From a checkpoint of a small mixture-of-experts model trained on Wikipedia.
Size: 12 layers, width 256, 68.7M parameters.
Experts: 4 picks a token, a softmax router.
Training: 315M tokens, 9700 steps.
Below are experts of layer 7 (counted from 0) of a mixture-of-experts language model. Rows are named router (the router's row for the expert), up (a neuron's input weights, with its number) and show model dimensions 0-255. Each number is 128 + 32 x the weight over its row's rms, rounded and kept within 0 to 255. Numbers have three digits each.
Before each expert's rows: a language model's description of what the expert responds to; "gets" lists some tokens that make up at least twice as much of what it gets as of all text. This comes from a sample of Wikipedia text that the model never trained on. Tokens count by the router's weight.

# expert 0
It responds to: Table cells and sentence ends. Pipe separators in wiki tables and succession boxes, plus sentence-final periods and closing quotes, and clause openers such as However, Although, When.
gets: "|", ".", " |", "-", " |\n", ")."
router:110126130114115144102150138131133084108151149166057134104132090104114104174121117107155123118098146169096161135144165127182116150139157156176075099150083120120139109179147120113082148197168156193140130089087122071115107120164185136157077171080190189133155120075101161137145149093188086113164087183117120172168140120139154144170169178089076106112131095134145100141094070156087083176075098094098149166137177161145094098116134145175092148177122124067164126180182128122103104131084130113106099138142112177099119159081169191135107117162169115137154152089102164200106133095131163099148179142162114155156162135154160144140193152114083142102170106158114207113098091065169136071061085128126129115075115125138148139105119116121102111126133114147082149122113119134184143087133060
up18:205166131203108157099143110188081152111118180149080151200144147081084123143120131080130109187154197106129199114100111126130177145141094149074223187121093198124115115127096088110085165097145097090165085097154161113127126184165147119118140141114095152147149141171083102124181135118114119075073138116123158045138169142123141181096154143138163114125167122162181139096173119157132101143122098146142149153129094156212108170121110162121155118121167127139175145111134129168148133174145077167164160138182086080129110129143110102075179094158083083124128070105145182121144079143158103110144123137062114124169123119098101100103134184090130087125109135133085107148104102152082165125087142099117119085107108133131156114154162131112128104136119152114116057079114170119160139076088149
up19:122127149189134112179111121101148123187119156095175134127098131169139143068110160204142091128152093080084169092070114163081160123119103101066145077141087130112096122102116133154178133096119114087161084130161122130141125103047064088051132138168116089097147243132127101124070116146149184148137075127122138120094142102113112153082163137141167148177121137105104144159199098109199146148122088177066145140136149188124151141109087134129174117144106176212127183096105104183171105108128123079104158189124084150078195127142128137126086097129136154127136106133115121128096142128107142071147097171138069159152123103093120077196069138111175100160110122178183123091120159126126143140103104098141126131100167175128169140101103105176126140113118116140138130126176143131133104147118149
up20:221194107124142129126171164177139133113137126140123152156125102170141144062140153170175154181168146129135142036062164131163171162083148111094124130153105117105113120095058097103147125078129060081175087081139121154095218094109029104119143144135117061111064139098128162145143121100103122130112129171149095153145200113144154140103182118123124071089057128079104115173181128068116166155149135173093109176078113151141111123118182106124110137145163142169147145131105128138129112150113147146147134135178132150091137130113153123115102116109089098162133177102199183158142142163104110145124167085122153193133120149145125100144158163143121160122134157100154097116139164098106084109127137107121110096153188172098152155162198171132197133133124126150122098140089103091182103152089127
up21:145124154145099179074055113101103138121169196104135151111131138158083097114082140129089093114174167085100108192190135180109183067129098139173106166105175140152149091127152118120097106139162125140133176190125050180129139155149131080151130094149148120098103156186106115116112226147113116134143190046157131151132128134080069103132158088068141172128149151164091091192114109169165094085081155136109083046108110147060137139122121073159168098133090158131081160060141117155184144158153133167077137144181148133151149161124135112122122133137059127144093078131148129165116137127177135138142094114115131171151149079093155110206114135097161141136070128073159128108112142120151115108165123087118120123163107103125112159131152130135184114091117169091117114096137157153128088125120130
up22:173166057166142129142109160140111155115071175085107118156136113091165098170180136126197149159069082154114153123134103161152189117118175097115109172097074162124118114107135196129161102062119154113075100151144126133124129135166091080111186087109108138125162089066188085132133126160092145090164093194088096123152054104126119108127147087143098154084156135127111145114177124113199144159171161113110097151131118129177110160127105145127100173121139084127108102166102175135152107111119123098152114146191134090153152107153133065119114071145139123100132147180132165129152122150124188159132150106156178124202108162105168125152080085174048117155135101091116135126173094138081088092114149062142146105129159125081131141112132152173115117150134182155182097160095076182078138166068137
up23:120083138122147112114069155108106133148139087168084090133106123112126131112129190133177127102028075109112171098079101179118120119114097105110133164159128160127091095116066158117131068147115145137185128039128060088146176119135161099088120137150099133111098132100157104133146170142129087113193101160111116169158108099108123067104161097120113130061104181149149104110139147074138064137165114136093126120067128182070091119110088121118052200130114132195118100083143101089104117237113096125122088179155113138092114134115112134149106134134112158094070087079152127134065153110132070134161144139143169151144152169142106136158154130052114119141145166070176138173108097075135109123109123131109163106150126127073135154186128124110178067116106121179092129130123150097165134138102132
up24:093129144147142141137092119063097155122115119083174032142192115112174097139190178135085115178146186113137137148133094156132120074124152120138121122167121105097029149102146141102152134143144085115140124148084147111160089112141146161141197176184161171126121135064063157101133136109158094109156115105135153089073176124135132132087119194184098087082141115112090144090118123095088137142126114081097163144125127100087104154059110145120082090102132109113186179145092147100134110158136173183174163106098126104163160085119133123172137096114075175142120123170094134191139084153088195103092158147140076088154173119134105158083142145094085124106101078147106124139103152169133148120137157109056066165080130134157098131123156201152127139098101101148094193138095117148160106110120133
up25:139098146141130178040092112074080124141131144154149141121195107097124136097138155115104150126095159086137096099158131165134145119125169130152112186200116095099097100041173081095097160127132087127107121120132122181113118080109121162168119118143139145124111170113083102078117165108099115065180152053146145098103145119106058153096120163189161150126141121143095127087113113129087166112107180081131162095144125061104183088119100158131129147160093147159155119189039098116153153150200150134116129158120114131137164131117115123171083104061109180109170128170116159139141142179089115198098140155137119123131157093183110131144106113155117128155117169099140141117089159164154170102143108069149110193140112076102155175165134171113113179080102172167180181125197107102160105112116120
up26:174109138170113090080146134109134103081157186076112158148126091111147170122117151107115144099122134137079125129148133121170154140112082140130139131203049097159109115144117129114103147132142105161148107169113142151075190158150089185092111073114100166176139104096166152137137078153121164106157140139050124133162092145160079116151094135120150131110115133061134083107114122112086150164134144152171081084106087100064152115066116120103117152100117152168147149123135126177119188186113182090123169092117151150173170117131138098177130126138105193130210096082184115108156171093158122105127119116094175063159097141107087109171064081140108129118099171145106095175165113120130130098086131087132172193188127075121131100135201056164187106105113136113127128179196132141105148149094131
up27:191146148122108163147140115169085086173045152163157083131172127073110102113100106137082180147070096149075144151161107090163130122074137136136158180091142089122184120129139109167146116139141120151114073098145100134172112084081167120141135167104170116182106139133164145093125112102077109179151142105125100097100112149149161118159125144113140105136174176154121130168129114110079144087165163082087172106078121165179135195184136142066142067114107140105130141179107159080164144176129082107126159119152112103078161180145159068108129045181112149110072084086102150149141142195131180129141110131123162177131134135109172133143104168130154095125154105139109148121049116151137136107110120099111130088102080185139173112158096177186151109171108196133058093095099133147139101090120147
up28:082088134135130103095143090110204153137128163124112127116151134104082128125166149134137097074107170132061172160094115066066158056171116124150114107137146113106141183006168163164105117105116147165100195154095125116164135131141075118084128119160094048095147151164134185132114136184107128064150098113086172134138114129075163104099163156076147128160166119147098117098095136128106132147112169100157206121152127097146121118108147120093124124119143141189059112173142180128111140112134131136117123134128183089174099144122107162132095234128133160147107161064121111152154165132073112128051144127124112148154152079099182133119120070120093147133126140105127113134106120105141084130129107198163155169114177085161103082150148038109127110134141061145155100128153131130113161124122126
up29:076146170105108139153132114079085103130124131139081093133128111141122159133124147086175127090096108136107188131107123158132168078147154151136133147164109132070079107104150181101076117155082099117155103182121042100157128126055119115099091139113112095125087120097110164122119158166153080119134065086096137127142157144061097092127159145117082185064164145138148137140114100109127095139128164155140092052080133199080114146114170131125067151119091128146150180126117105077084150179127104133127070204193126131112097148111134179134096142094146148067049124085139147162087115111093146052100147113158171157199167075126145109134142137123112120147126129084115132141075133101151107083126113139165106147209120101098145158189119134148147055149140101093080155096077134100118155081153128
up30:131100163186153146066125144062119141144117122152119119140120133091158100169154158150148163073079108115092135074096116188139139162103142103149141151189140156127099102122207142127104129134155121133196129030137084131098179135112103096120106145163076163127096113102135136086136146151111125099162079120113133126176184107079135081160134075207126065021143128129112111094136121076146102094136127119117053106090140154100130131113100111124087121148105161164158161077110095170156137178154125165115097195136134105071110171100195112121099137089086142127169104092193137107059159112142052164176161117153111147116175123160127136127139133116142090094130184091141111121154104045144102152129138094137107099179144117090125120159144135139167103140078126155130129116169133091124106091046119
up31:115139170139099113076153154140127121128093152149158095133158177075130119095115163184112109121131136103162113125159108141100062164143130135170123125114144138170130220118113110190161105155122075124049163140090178135101128186146100162057161096069118139081179211165073155137149155119133102115072126154109129124163131139145123172183094174107150167126142122152081178172098129090150065136122143126162131151153134088186103109080201119085142160163125112094116114155145123108097101134138121106178137141119141091178109162093147164089098199153145167137130117085079123187122221117137138147064094136134099098083102095078181175133129167124114160159111143120122116098151127089133133205134139137108208126134125113197143102125100156092114122185108123071137103112088158162100166136148121
up32:164111145077155191084132114097102138189118155125189130117127216090107063117138147147115175150102108125183188140181045093135138095112126139157128211062174074116095116097110174175113102107109160138137125169119127125093110100099164139132086145075061134088111135106166173094152141161100169131158097140143178152129141131131102133204150111151114124125139135189147162126084135156082124039142098162184115103107110084179069106161115088087158099117127122106106146145148141116096157112105143100087122156126134136136136160127167117111129163174147174023162054128116149066154174078121123088183100151120112101139118088092134169131157137105124138144079173129163124085158127089125090110147109111098135103126072123155090149130106064117145137142116135121107118082097153181107146084161120
up33:138080167201091153142128143114077108164117154133092063121114113113101148161148095112124135127130093126212167093164125109169061153097103108189138078087185136091148131181112169167143073164121165157094129135111116115154165126138171163167158137160158138117133145199160062133096152132143121151108134099157100151040182131119119087117138127128156109049164122165079127095119127143104084078159108090158123138156128084182118098100115146126134185093123137150065071146106137085157158154101120125126074165120186101149119089132164107107136157067124171196168138134164173110144112192099120139127114124079143158129084185129090161135171061127181170130117172170143143097101168180104145125216115137096153132112125088102134107161068112080172102118101120125158110106136150152079127135115129
up34:091157135162209194077099138118102125116125079228151167097182182107144133156127080097125130140097103090153092171129116042067092129131109176109125140133148107154149083092148125101071127133133124158096158125176110080108138088155142138117113148195109122147150103101127137118069112131124124095197106121101134097156121165101106106181163132124143131107162114051167150163134102104136138121136130092110130140173129110207092101111124110119108154137175100122207198096081079097189161109123104151073188084141174147098138095115092112151162131145138119101073128133098129102181108137109099137034118127099097127076158124191119154096078143105102161125136173099128128117138140188118115125128110129102158132203136176111068144085116124127169097143130079183106153107182117078143112152119107

# expert 7
It responds to: Capital letters in acronyms. Single capitals and capital pairs inside acronyms, codes and abbreviations, such as FARC, RKSV, Hz, LC, PS.
gets: " S", " T", " M", "S", " H", "D"
router:091172090055108170171101053138117092109124101095135096124179160144172072136160197163104147138135166093187098097094156110157129162110124128110125119090102138165114117118104132153085107077120060182085126138077107128123145114147127081162092083171114125070145157152106179074126061153166157163096088109146103105169116126174149143122132138138185111149106163107088138050111070050133147152162088169096180153108113133102098072171075108134096189109108129180119083142067130197137103130142101132091132104121142179152074087137129113151145121106132077170115182101150081084128160141131115126042127143115129138134117142177099091107093151164150184070135105132121122203116157174134115147109132139155125127085109112117128071169100088120132135145177119128156129154135094097129072137161120
up1:158163173182138144196108125075167152113106074118108135074160096093169181100112120149133084144155163111137075114153108075117144098074139142103072133149125163130164110149126095115089146148063150144124196099126103147130113187122118136104136154089096109107136151090110126124157118119122073088100111122163099118154108174058094175134067161165093166195145159116122116113138151137101102149136155134163153155107144166131160158119126132138159146144145129096119158132168147141163135117093154134131126133123147116080161118099153097143087129063142211067167124145171134163133123163150197067133101122147172181137141073077133080127133138172148148133073175099144152130042209136103140049124106149147145101117189078160142121119160075133177085131129145107104061148100143216070167094089127
up2:213130029139133160122143163126110103155144141194097070037122118135108132115156127166076114229135177138100087165086137116132139135165155126077063084065120150094145140123115141183157112131131096114108104161115098084177077152128153154071178100134110128207138080131162110151097108138188126107185088178210129160126139101077111137104121126123166112118135049094142128146072165120098106150141164176121151110132119149140088127147139100095124127141194151135057117136166097085092131132152153083122147142106136079169152134146129105182055117176140114160137178146135143130168148139169122118120136088139101164130149132129152135111091123060157155130102089116136091120160081140149117136138134146122195094099146146173105160184149143173156125146108123150166116164125083129074118154098162
up3:125084122133137096147121104037141168128198170155153112137072143093157114160160121125104087098097136145115155097073161137106091088155131050167094090199141108070068102097124130222155094151107129163126146142132169102152121114134074124125111148146138113152143092108081169143080135157150100133154126142118158088145106103139165096106121158125150175101143071119172136139029132126138138075149128091107087142170136170137158132174096166119145154090126117095135190186123119107119143076106149100132129158112135035152130088123083117108100181156138109183145122151114159130061124124167141098186216148135113120099112096091176094107091075123095127119092163138169123125074178154071135091101149156115165126108138145104116143122107106138098128136134060159134040141097184093142149131112182
up4:100127091167109134113161157156147110080107175084087101076142105124144158142145132145136154129148124104149092130194165174087125150141171126157158176088108140098123142139142097132199076137158145136089158103143122121159183142124128094169153143129188126119159132078140095074209122040051122168185163159113141210088162123134121110061134107104059141098112166097153118180125130072155158201157106173114111104163145094144091103060084148132072136143129123132180083084160167087104067151130127091146095146121143084167140154131127077116174097107091093196128104090124131137178088105104165158100173137145171185136161179089157123129106147085130099140128178129116160110208123178168109130132150115116149163125132115139130178172179176157165125105122097111125135144133101117123147139099100
up5:120159096206133111186129125120200119161141091093116134147103115067141138105144162103121059223136146146144124146112094139100099086101209151148164124116128125140083108101146101155091116169125079144167115105084133105154119120093149140151133171105098092120122118083094101116179130185196156143126163136103179141138168132146101159169158174142148146124118115110169156159150135115151126077125114141192169160063136074129084149161110115133152166140073151134098052104112114149079123014133139174145131131047097103116143080122113158142143204056129119107153150191085138101138110080080101087124158106158132095132104116138127170100180158127089122133089105152143154107079118157112132125150142104098189147172138143124111148167112091058144074187101104134135165090166112173109142097134124
up6:150137095137142098154083115166120144143131092106097173118137145118122122108082179080160079103129165127138163094193053158088175162084129121125149159104113097132122161114090178172163102152130161144148134170126099073124122126160162135106141104109182156083164152147161150139208072082160088119152159149134119121163121126159093143180103116116162131128087171092156144157064123164123125080150104082106121142077167175185131101195126100133171130109159086107162158153125161109066182130098146132087087133085118126128156168181189110143142119125144155055101133070137106161197161130181117124132151150083109093169087090130160174084144122075118134138122121088137136129100135194170066140140100087062174165083115103186140139209092088171137133147076141119129135105154121151104126186087114
up7:114101123104109150129069121103177105151137183137179174115123138101117106140097137163078137111129103105094170125128106101123217085158132150155064135140143119149072169121092126096091149168156122126114139114160156127199089146147071055019159142145134129129125178107143130058113152194091110126120149132127112103093052138119088137085131113177136139106138146086104161143206153188111149157076121128201095094115156177114142143137176160115143120094107151094141091130097112137154096109125181144074138100138157135138130162144175169127112115113108116135114133136133130133115026141232131128147109160113097145155138141087121078132109107095110123113132086147141160186152216147162061128138124122152111155094136095169085140144131169181149100091133120096136131119185127131184056155096162
up8:110094096127128119083113132102179119135061140093119182120144100138162128107196127168123129070112147130128077075125140161152162121112146074094151178112144066100146187124146147170134132104124167152092118079106156088064141151086123157140185130114184172164156124156146119108119126071109160131131068143072120126076109159136119104154163087178058148130176179090128080159089114116109143135177116142156088159143154103145152127141090163099102122134123104088145142070151127142173084143119198141113109129148161117116160180194119124156126104052118151117162102076135171155143100133118143146120204129140179184106177163079174084071089171157141093178124167117138163082159177118172119134142124106136164157140114049150075157161121079150076106112123102126108116114090137182068090135087167
up9:096055172124101141112160122143179122123077178106056141068069061108104131079114130159151123166149120126140074134157147081104120077148158109164119126129142136066110079158154162073131186146158085110174174099119193111090114153132163148102089182085136165161137145114082081106134169113106150150163096163125121114118075142081162118121150130206143111091137150190125104183155161117062091158132136153119121075096109128129115193096180130143094156155115156118066092147139138068086124089114122156096109108094065120105118133100105075105137206162150083139118140098079159112169146090148146183138125131057143164184135130100093149120148046114169112108167113136152144100166117144118137094147099106145160142137202073113140120158137192146131123171142141162167114124170126156121119133107117
up10:118124158139154120120138098109092142128174106068222139133061100153025155135119134149130172118155136125122094144058103119100147148143106156141150175145155180046106098142087114146191122188178138093117108131126230084159115148185079125120176151130145111144098172127103124155155170085155114083127117100097145114161192069162131136127123169133113128091097103143173182153155185121085174111121116127071116154115159094142139140159115128127168089151160138110128140123176145059085111106138134155069131125129172161186150089152104184091157142179062139078043157132124116107148121104157157100154090132160115172105150122145093081191104117052129121141131145146138095119105088151121090133099102196089100092121110143137155114133118103104134134131157076150093144110103191111109137135099107
up11:094100158118139155124090135111145116133127183160094133060141118116132115132088158151089110164144166039140119085066175141012177084065102122095105142109112173116142150129147112106139117121131100095113102099091089132148146090115130131146213137148100073101109173160138134076110139129088110131102102116150121156136146108162124119099172114140159144151147142156069078132083073155142141180175105116220132123132141113134205161054092109136099127161149124083093166093090146133186187120116158163149143208149140143135129087125123128121033134072086052165109111100065122140094104128129134140152113155102088178173202157118096118090112158151143125122100116157164086172098162137107151099107141126126179158133177077111156144160140139115126116065135168120144132133161108156102113130146164
up12:096130108101131152157119143136130181144102160135121145162130106110120107120116120142121208083156129152081119117123105177141167167101112120075137162086123136110148122126090181143165180128118108120110126161115131127106073183160111149147179072053124204244079053155136118106122139117070126162114150129163155160073097077138140174155160134104100174153138148120170088144134128132139135110172183058097093133095108101104068112083141123140064114115160064135114078157152100133060089136137169145147090129149136117128100152161108065121107097126134127135125110168158129140092100131129203162150132084150133199105106152096154157150153141136116082193129143102087136086150117169112149092095188091141157133174062097138097151182121124147108082129120068084107074058091138134143099153137170
up13:107116158086074176145123148122098132155162120145148112132135123132094123141149169102138096133162152078166121158039103104113144085081139154126200198160109179154194120164102126161100145150165115134134100133084044135179136121114113111078216101108118124165149163184111134113154140177146097161132162123104128153159191162139139137088118113102139097131128158121119089180089107088180127132158133126156098142119123119118125060108137140106160113140103144095130150136083177131165188088123148195140158159073055161110114088157106146099141178183162125130122128119094119114074117099063170119161125129130121205236109092159104110141057177130055157103137142080173089123098108093110123130200110101087157115169130119180109158118124120125143132159114082115132139113131112208129121117127086
up14:142057085149128153120182113083091092168105215174168154202124139073172137132180125144077115181078184146184159133153118086144102146118067147099110104119109185144127108121111086120170108168129098172165139122148173094114103061061136113088142132154096125163108181145162112105080126092161107095150111121151129132114100168137113146061118146155146149121142111096106129195145119112089151162162107125083100086181166154182141166080121131075137141145118192125087160093133125077089102144125178119129110144169098107123118145167074134168152114149086111150110140170077092194107069141161159183138151114182165119177129127077074069159159098211134138165132121143106093126082168115186127109141134145119182119105107113140111086131133130078074123120093120123118130127139157145134089098141163
up15:102058155085100150136134173164139159176167120152132080106136117128075138133084162109103163189136034098105103157155125117135118156090135120083140108194140174141185087140152135121107162138136178112136114145135081124186140110059126121126126118104103172155101103110089138122174162126156133148152183120180113155133143179118115201126144139098116103096099139128113178106087131195128122138155175139134127145118101139105112123070148118104180086120109140118071093057138097097154140127101165159152141118134138127128145141099124176060103201098146154139099097190128104099095157141176128112183127110081080135090088117106133196137204157094128112082146166135197144111086115078139167104186153118054062130130068166174127127136146121145108112071141144109097164118056141208153126148151118
up16:075142189153149162144109105092151136204179143052125121112156121105088155142110145145151133116123156066115146172072145175048174085136164127110081122091113150080164124072170110116108139131088071101101154120126147175115128115131090136083123111146156139113152160080127178062131104128097107150135102120177129168118135060147095149119164163159113203115128169079098139092090069081167089181179146177130177160147139146117108102092128088116066137136114148124125168152122083110140121090134132131113049164129140150106133116108076158136132130080078161147177095144124129124159118099056143144140108120127081137162097162114099113114127182114135128127115139098145180152137199131176136154136114106109123098127176099128089195243163138164129161081128091136088159117182139181138142141076139
up17:070132192091117166113118152094114136143167119089105130117177144156126151125130155136043101148118079076114159122144161156099175122135100103144160150123126143122114114107085085120133149107141107111082086109107090136141179059113131168187088146124147153105134097152123143091128175090131126064108156143211157187107137124124034124156143125149115139167155184188124116118093134116160077084080182124187142137191155171137103108122159096172119133135143146113122118072097073134120121122147197090131092114141134123162126107144144158130102121123119137162189129069127087188127186102121181052118131115078150157177115079092143153146183111145125043110157105144104099151084086106125156088141170154113156171146076080151143077125098089041080105127131172125155174105138153168154157113141116

# expert 20
It responds to: Table and citation separators. Pipe separators between table cells and punctuation in bibliographies, such as the comma or period after author surnames and initials.
gets: " |", ";", "-", ":", " –", ")."
router:117163104135085090153184169132131111112058162094177080113076112170136080127111074190170109102123097099113122119140149141157054125172089166108145147125098193144179113171084175114106154170131148099075153174118099186131084152160123069124094155123133093129087145184168141141093100173143152153080106110128123128099111070143192114091117124140098113143087110156105123111116123173160112154127113138143154165153105113065096085094086118128177120148127114152115095092167122128119112143091122109153138120129082172144137085112152125171155187133166076063080151167129092099142135185137123129151172123158126135066126161132158162045178087097151153180167128133141177096120189174070120135095058150158117090112094111072135153104106122088125189104150106154050150133147148112105151169142088
up0:132159094103090168138144125158136121168120148107101132120129193169102115114175184119124177099113183079104145147108102110115115123077111137127074106083081133105084129107171116158157090124190092154097122143129158132101147073153147161130120120108113144123186060081117120077207155089165139127130097112116166199189126148094143150175124141160170131092180126169179089093107096126108093106179137096165211132194073103173066085167097157156087072103163141119116149164091123075072142102084120085086151130068130139114149077119159105133135105179117146134125120123132120084154155094114129133115148135116111170074104123117143137122111094136093092100139115183190141182128082146128114152098153117120153232095145086116134195131092138096184088096106132170174148140185144116172128129133123
up1:149132112106134147109179118195189111154087127157147101137156128152191086141068092046160131166075100189108170146070116129131149142108117090110121116176137131199082151133145142118159130138139148101104134117145102132114162122180110133080134108143105111166121097178138162085165091086148080094116138117136165140102132070078119104127194090199163140076196140151184135119163182109094149152098169198115192083139143124141151158119135112154158136140164104097201196170099152116077163134165140196110116148173142105119093147123093158099086148104093120194119126178136145167083164119130142137139171121125078193116164066143081151104111099181146127129091118118144123122151118146125136157073175123087162141150165152146133153126137055134188076095133065135161138113121138127164157162104135
up2:153045129074138181137130056190157170107140159151174080054137158120143144112105096172083092122137142120115134134117078144166142109144091085053181142148139094138119145081095155171093111135138129126116114108165099082132185146118123169069150127180143094115087150133150124105119121053150126114189118140100166152090119091067090149096086125123152111085114148125115107122155115114101182104137103158182185178088156096117124154100118069125173143202148142123130111113113137078083152106108170059118103161116155178132138200118072115153183140172097142091125110143141146088049184081181162138139087147118122168107161131084128170122085151103117082145091078121129093097136109177134127168132135141114102176080127172158119148151111099148081138127124098110109095073125115093125192106127173
up3:119048154135120151114169102115119118169098111111144127135155111121097131068169140135118103221125078109161084062180120112137149191108173117098164105177109198062143167134156109113130089145154139114137176103146106103091180083111143179127184090106118134104169151169111155117136112131089176139133129096126100054111096162104102179121085106150068083082111130074138211138139124127080115095119114169183149153079121098138120122131152172179133128111117163120136112149110148109133160128155147135143136116100138095151125139186105175064155141105098218130132113146119097145133111157075179145088130067130121105176149127148167171126116125208129118142140108147101094114109145091129144161184203053136100108211130087135141138140169141099092104141105123152103204146156148147114087170170133
up4:163090126135195083156112084052138141208133117101151142160100106146097145172133144165150144131156121102164149141104153161126169069104129101091097114141119093143164113075076144087182116127112196108112111115154172169117114129142084132123255157175129116140129166115096112174145137070182157109095108108173162180105133124110115093115124172124097157127146114169099125138129175030124122155125162127070139129138147107108125151093110104102086194143158167141122168146142084123154136042121185110152076094101120107124159144117088091076140136122147107173159121136166167095095112149142127144105094101137139180124126157147082087099139149105126112151068164131148127130127170115131145089172113097121147097133077128130169143131155106138229140113106146099179162038167076145143071154152137
up5:098072124149116146104074119126181117120099141171167113129169052181110149132089098186120071107094113151174124124173132111136119104148081144193130175088122158106104112112106142156142099160107172123127105090132156178170139116110112129125095053146128149127164072135109122129121169133080115178189155104123105149102050183178160141143102110135131137146125116114202153124144126166114122125172124097139175156143158091103084061096145087059158156111080101119112136096130109086171126189100080093058164101060143160151149116183149120188068121059091097134098105105108110062116109157122144091097097132148156116103113065145173119130134095154111153107150092138183144108124158133071159134195151125115098146169111138098121227125135146130107121111100161128090097149149112110157165192131175
up6:155092159178182167135111106114150144163196137109146188090142187119135214142134136159121093128144091116100070094134107093151145101127077094136135074161115132138129142110128098126130131105160132168094153141119165111136108113161133105095091136124120114124126161115121120156135152163115130134115146174134173085140056122101125143147153176088085087156171159084074138155117119090174141149104111127190153152115129081124102096147122133167106103146113171162119080107098082146071138136101108168040197114191120095135165164122117112115081121162080178151102135157132108157173110148169179086076150106152171176244158146093134140113130065132092089130086096140151128176093168162128189150124124146115116144139203091117102157210101126115079098125093112158172121144193145101194088111101150
up7:103108197138126132044058106100122134154132152111150152145148089126104145164156099079112169097146177137139101202097174147161190065130127130130095159153099152083124200122177131152146116128141121124141106109167079059137156138077176120137139124137079164105122132097152174048107154135083148147153109137115192125162122169081124124131122082077143106136177144125154138127091111164106155111131166183130117128134180171114213114100120146156173121128192151136089145096084158091168137184125149129182126150164186074129182126184109133168140097129102109102161125088142127195131167117083161086116153164062091177136124135163155152191073149068146087113127098113148153108119122112173157174144155049135133071125114184156117117119152119151152148171121130136123093124089098133112147098136178
up8:152124150147126101107120087115130128130137113164114122129140091141103145174114176103078147073080153119170114143120117130132142153129129109140123132165166128149123137088130173168139096093066142144079132155159149164126171124099077178141220169139188148119116122067151106099118126150169090136120128161139166135188115133037049169124122179117112157118106082085102116182157134117116154093100141067180092082154157117144127184175126124094099163104156160086124132156128058189137158084131189124143115161108182106160111073150128152117156090027183152197071201133158175129050090175101198110135111163140109119122148106146073106110094152122156124146126185114136104141116126155136114099114114150119071130116106181126087081187162134160126169117144127114154094149110135127070096128096141
up9:116133133111135212109123157164150103125140136172133110138141124075075202121137138148130165153122124167181094129119017115086159094089096117121094166081167110134169174160116138169150163163059114154130187132146146143136123072116215177160132151153175215141187184117073079137178111140104155145113124142130117115140137199122157133155156162139120183184142090118128169139118101167115084070113150123122158133146113124174168101142155135126136110175112138111068135160142152147155168127117172168143065091091137075135070168143187111125085146154179116107116112130131175144068103138139081145113105128159215119109072136094078115173168137204194157122131126144163111136153081111183155138144117121097151113127124105138131131132149140095140100146112095158111099068124126093169122138148123
up10:084119108122147097121073094124100147095115177124119145160155080152099159166041102156131112098111134076077132087149133088185109059135099141175105118104151148139164108093142129074107161132120169169127092117124107145131113145109092172064100121122118129148132118141152096159072106194078169149128122125135180177113046119114169139131112120162215136146082142119117127090131153118163098154208116183094125082117140213127080140130126056126094057140146084178081110093100088113138112113089125104071164124137124157122204156174149107136130120120083139136089093140158162104171092162099152104093094114090128164155199135127151101149125108129180091127099193107147159166137120185153123075078130172125132176163152136064124163121155156104121144161120069124119108131154173079122118135123165
up11:066182154108161117145187097150117140137125158106115158117120189085180164102204134160139131191153106098134154120108110108154115147076138159179110150138144081132134085096112138184107141143170133103147193054099167105168118106111124132128129160124143107119114107147117142143136131128123099104138085121154111156140097104121099141109152125190135121096133143128151084154100093160087100152144155138160105128118104104171092128118199101085096071160187062099148078142134074094102207138124134157150045165224168120154116146093132154116122167168053177105198108121066124104148145139140109159142178124141118114101127136101046112139148129179151077109146156179076114148051189141149138059142138128118148145126135089117133147178080124105179071094115147093139100094136144131200103112123108
up12:111086163145132113019136166138112092132131106112101142133121111117125126169121139086119080151073091128145110135133074161095165100129125075116196131199090141123119142132111180149157120146171180115143120129137108162111157145155088163136190135157145118173190098103115147084156165145151089130210129159121169116088099143145172159153156156237101130131102101131115118109102143111157088174152121115126124138107131124139093148144123108038178145136130091132078104101152145162114151104107119185152129090093168089120108137204136071190119154103092096119179104132144131107061105104124145129112110084130086121108140130115164185114148121132151069092125110162176154119149156000155151116073144167129204131145133135145120124183183089129139099138092146177142131092156134111106161134088132
up13:136145094139097136142145144139112102108124135130129142161113175145167089157097093120059144073134117131160153110149124162137142171113153144167164136120118135148149142131101113160129073114179163142097164175099093115127147137126070096100131142115065118104108174148134135147102128111150080133096137093138092157145142075132159163097126131133136178158125125145124099122102177145178195131208128118123128057122119124165165186181091138117089151163069124153125142092160144116090131117080134075122097098103161106148094106098094054104078112085111138168099180104126071176203144095119100143056134139111177112109033132152173089090101156159097156109074094136187133155134167107138113138113163092118107137201231153077128147244150181115129114127112167119163087114148126092109139158159181
up14:108138150139169181126120113119169121150175123113141135118133106149100125147133161106093111106164136141063162129074118073089140044154165085121122095118071129121168125112150138123123194069136122124142137194124120121150110140061101130116161176150165115121235158211119157152095129139138099096097126106129155142206133100139165156167118156117140198169171087165082131181138096138103162109115099194088129095134132180161163109205113173105102117139079093149122147203103177136163134123125120140161145116098099114123132110218138107137139127164124180120120131077151110116088121083178133097109172136145148150155144147119159126167102123172173075101063113204123130116118140162150201099130118121156092128115181137112140085129121060157065159106132148069174105171117147170157137150110147
up15:078100131136137112103199159151191109131137111105096103142153132073159123083116111082129117181046112131102157114192135115183120106134104139149109150144131160128101156131102135135204145127129135121131171107102164094120124128122138171105120083070207188094148057126162124063187200123134104130150117123087126145087122116115137219168107097191111166102116141108159101154125134141128099101108112099159114132147133122086097145111121131141174072055110119166142137170168114114054134154096164117130127136141170114155204113126142167176130126136144121115213093083113139098127138135140121107121164131102083067179093079124135220186084126119148136129114116181146132173183095100150109094127189093171164170147109129168162203153136183152155153130103167125099162077152150146131157145135120
up16:097110127148158137124157128163175101168072151114162144105105085113127143103184156140099073101088139138151175090095104147102166044148076146076139133105140102138105173132082114128116137086133122121125134132153113144107145115114057128156134110101118111133170158135108121140057150088124157160132089128113150172115161113146079181104140158072193125126126121090123126156113219128112124116131188109082120144114130131128187133141128157170149212114193154066112134089129099142189133077128174093127089118112138119082134145109096158157137101083121126198198139132153148102099161156127181126072149085083096157153180123115189082118119132101108120162170142199118111133058116058134184078165163149190128131144158182110133149109169108169110119147127098169113142114126135204187076067101128